Weights of a small mixture-of-experts language model, trained from scratch on English Wikipedia.
Size: 13 layers, width 320, vocabulary 8192.
Training: a variant of SOAP for the experts, 293M tokens, 4477 steps.
Below are experts of layer 2 (counted from 0) of a mixture-of-experts language model. Rows are named router (the router's row for the expert) and show model dimensions 160-319. Each number is 500 + 25 x the weight over its row's rms, rounded and kept within 0 to 999. Numbers have three digits each.
After each expert's rows: "gets" lists some tokens that make up at least twice as much of what it gets as of all text. This comes from a sample of Wikipedia text that the model never trained on. Tokens count by the router's weight.

# expert 9
router:444492573518522474493510500472511531447505523522499484479540470495503509490460524465472523541485497494564463501487516492520447476494499515477501499490499516498518573507475503490560517488486505484515473536526522464483446480439518485481524518500512493520543469499504497518511473524484530497509510516493520486518517498485449530519518545489549524534477493530506492490496521483513519482524529463491479511509473502524470491512534489514555483559513526516496502543479476506487513501553478
gets: " in", " on", " at", " In", "In", " S"

# expert 3
router:499475449518559498464501504488521494492483481534479482519545536484531503508543483433512472556515463499499516476508485502474535484472490449507533522507500492541496509494511529526541481480508476539500505517473484480523459495509530496509539480498439513494517490519499512438518443558483526530498490507497497481525461526512511492457486548493493515493511447528525497444468513532499497471480498510520524468496495453492511475501496510499509475484523479488503498543507483525505496533481461
gets: ".", " as", "00", ":", "08", " States"

# expert 4
router:503500484469490524498536480511515477513531511499480494466470472469530513484510540471526479493527501495495533497480487514498497480482517521496503506493507492489512480521480507504478541523482536528488497514460487462535496502492493499516581510474507534493505515550510451507497534499490499535550497489449491549542533494546469459502493523493483504501509511494515507493494513508493496488474523521462499495505492504525504500516505505515467472533528502518499473459484524509495469508471559
gets: " |", "-", " with", "==", " by", "|"

# expert 5
router:509446520554479488516529499475526501510521512477532533471498533476486560519447524475511475453533458538485519520494481482511492462566460484513480524544522503539482476489472479487537478535524506476492475522546483545484500503497485528452533454500534513486469504478497503531493457511484449448489476485471483498463463457456536505519508485501534485483507497517510468468528490497501474512469465514546485502505510514499549493516506462466534458494502545487481510512471508501488521491472490
gets: ";", ".\n\n", " \"", ":", "\n\n", " that"

# expert 12
router:450524501522483489496512520522483505498499470522536480509484519527473461511501491538502531523501497478496497531509524506518503539564500526457485550520491486532458506487536484503481501485455465494495487518536489511482509502548523461524492478544521468541503535514495523488470510483517498493447492530502491562460416482510534494475499525523487493473489510492537486534539479508486496530531525427493505491499467484486518509518492508490472496483454502472511510457504475463465499507499434
gets: ",", " of", " (", "|", ")", " for"

# expert 13
router:562510468487507530479469500510505506507530500460492475524481479518458483508475509528512494470447567493523462501497518509514501469493531512540493497471482516472491479501493487494465489484523476490494532473496508507478502516494472495480485489453468500484441515526512492501504506487465506472503529541500514500489514527527488512481525450512469485515471511494454505487506511485501494515504481553475475496475560529512471514469514516522497504496493498502508458488505500501520518481513533
gets: " ", " B", " M", " S", " D", " L"

# expert 14
router:448479484487472519520479497464499498487504515477469537546494474464510539516514457529506503488518530505525472460489465497488476558479490495487546536496476513511527485516500454508479473479530521539476503469470501513524520479503536484519527489517451479453538515522496504511517510492481527489459535451509497455516520505500519525472486501490495496524509491449474525549504492530506541505540510486543517521512525484515482472476505499466515573449543522513466505517497503514529462499537498
gets: ".", " and", ".\n\n", "\"", " or", ")"

# expert 7
router:486524474520504489507537522532482508526537467524472527447496535514502483494526478462490489525481463477478509495510538505504480481445502518509508509507521491532480489445524502474505544486496545457534507502454495536524516488449498517526454536512496497525507523479512527524500500513524482531512526477524482486474527486453504511541455498526516509503524511484467528516508499453481486532485453502508512437496453493449524542493497492467529560488515449476530511511545503508499470503459485
gets: "\n", "ed", "ing", " from", " to", " |\n"

# expert 1
router:539495476491498524484471492516497515491522503454495477510473478539468491526461492517513499469440569493500469506499516524500502467492531506540503510462474508469486477515493491497462482490529466491496528458518515502475504506507471501496478505457482491494447506496519487497514512485467512483514526540512520500486511546543483518468523457513470502506460496492461489475508509488504501504489491556495470502489571524530486511475517523511488494504489510496524464500505494502517502488514521
gets: ",", " was", " is", "-", " to", "=="

# expert 10
router:542503477489504528489475493504492499502515512448493480519481493550472492527462497524507489479435563499498459506497502525504497475481524505551500502462496509469494478512481511494471486495527451494491538474517530495486516499505469505483468498454481504506446497483513495503507509484455506487515522531501514496485509543525488522481532449511473484501475487507461496487501520483494492490486488557493466509493563526531474506485507515511498491492475505496517471491510498502521499490510524
gets: " the", " ", " a", " The", "19", " A"

# expert 2
router:504528563467499466499491513536502527501466486491543496528510520500490483505474501509489494474461463511507490477519512468481488559512514500516535444501515490506528509512509500517501502490493485552515529467512502496486488528566543488490494526518520483488503463489518502536505565475511524537537491484560497503520500457520531499525511495462441475494498544511534507514472533493495470453514510503548515528556467526525541506507513508509472497511452482487507521482514505514490538472533549
gets: "20", "19", "18", "17", "16", "10"

# expert 15
router:514489532486480516522515501449507472454491532515532477501566520535502485468495498570504537502513500550466516478472492493491487527493502468513475457437519500484505544501496545537533483516463504481516488501467531524490524516484482496465460508538508518508518453498486500510502499503538465520489452454476492553497509533501489502563491478455516538486496512544513480493509504501497503528534488491492513518492500474469499515499447488470505510468481476540516525528521494499488553526463441
gets: "\n", ")\n", "i", "th", " |\n", "h"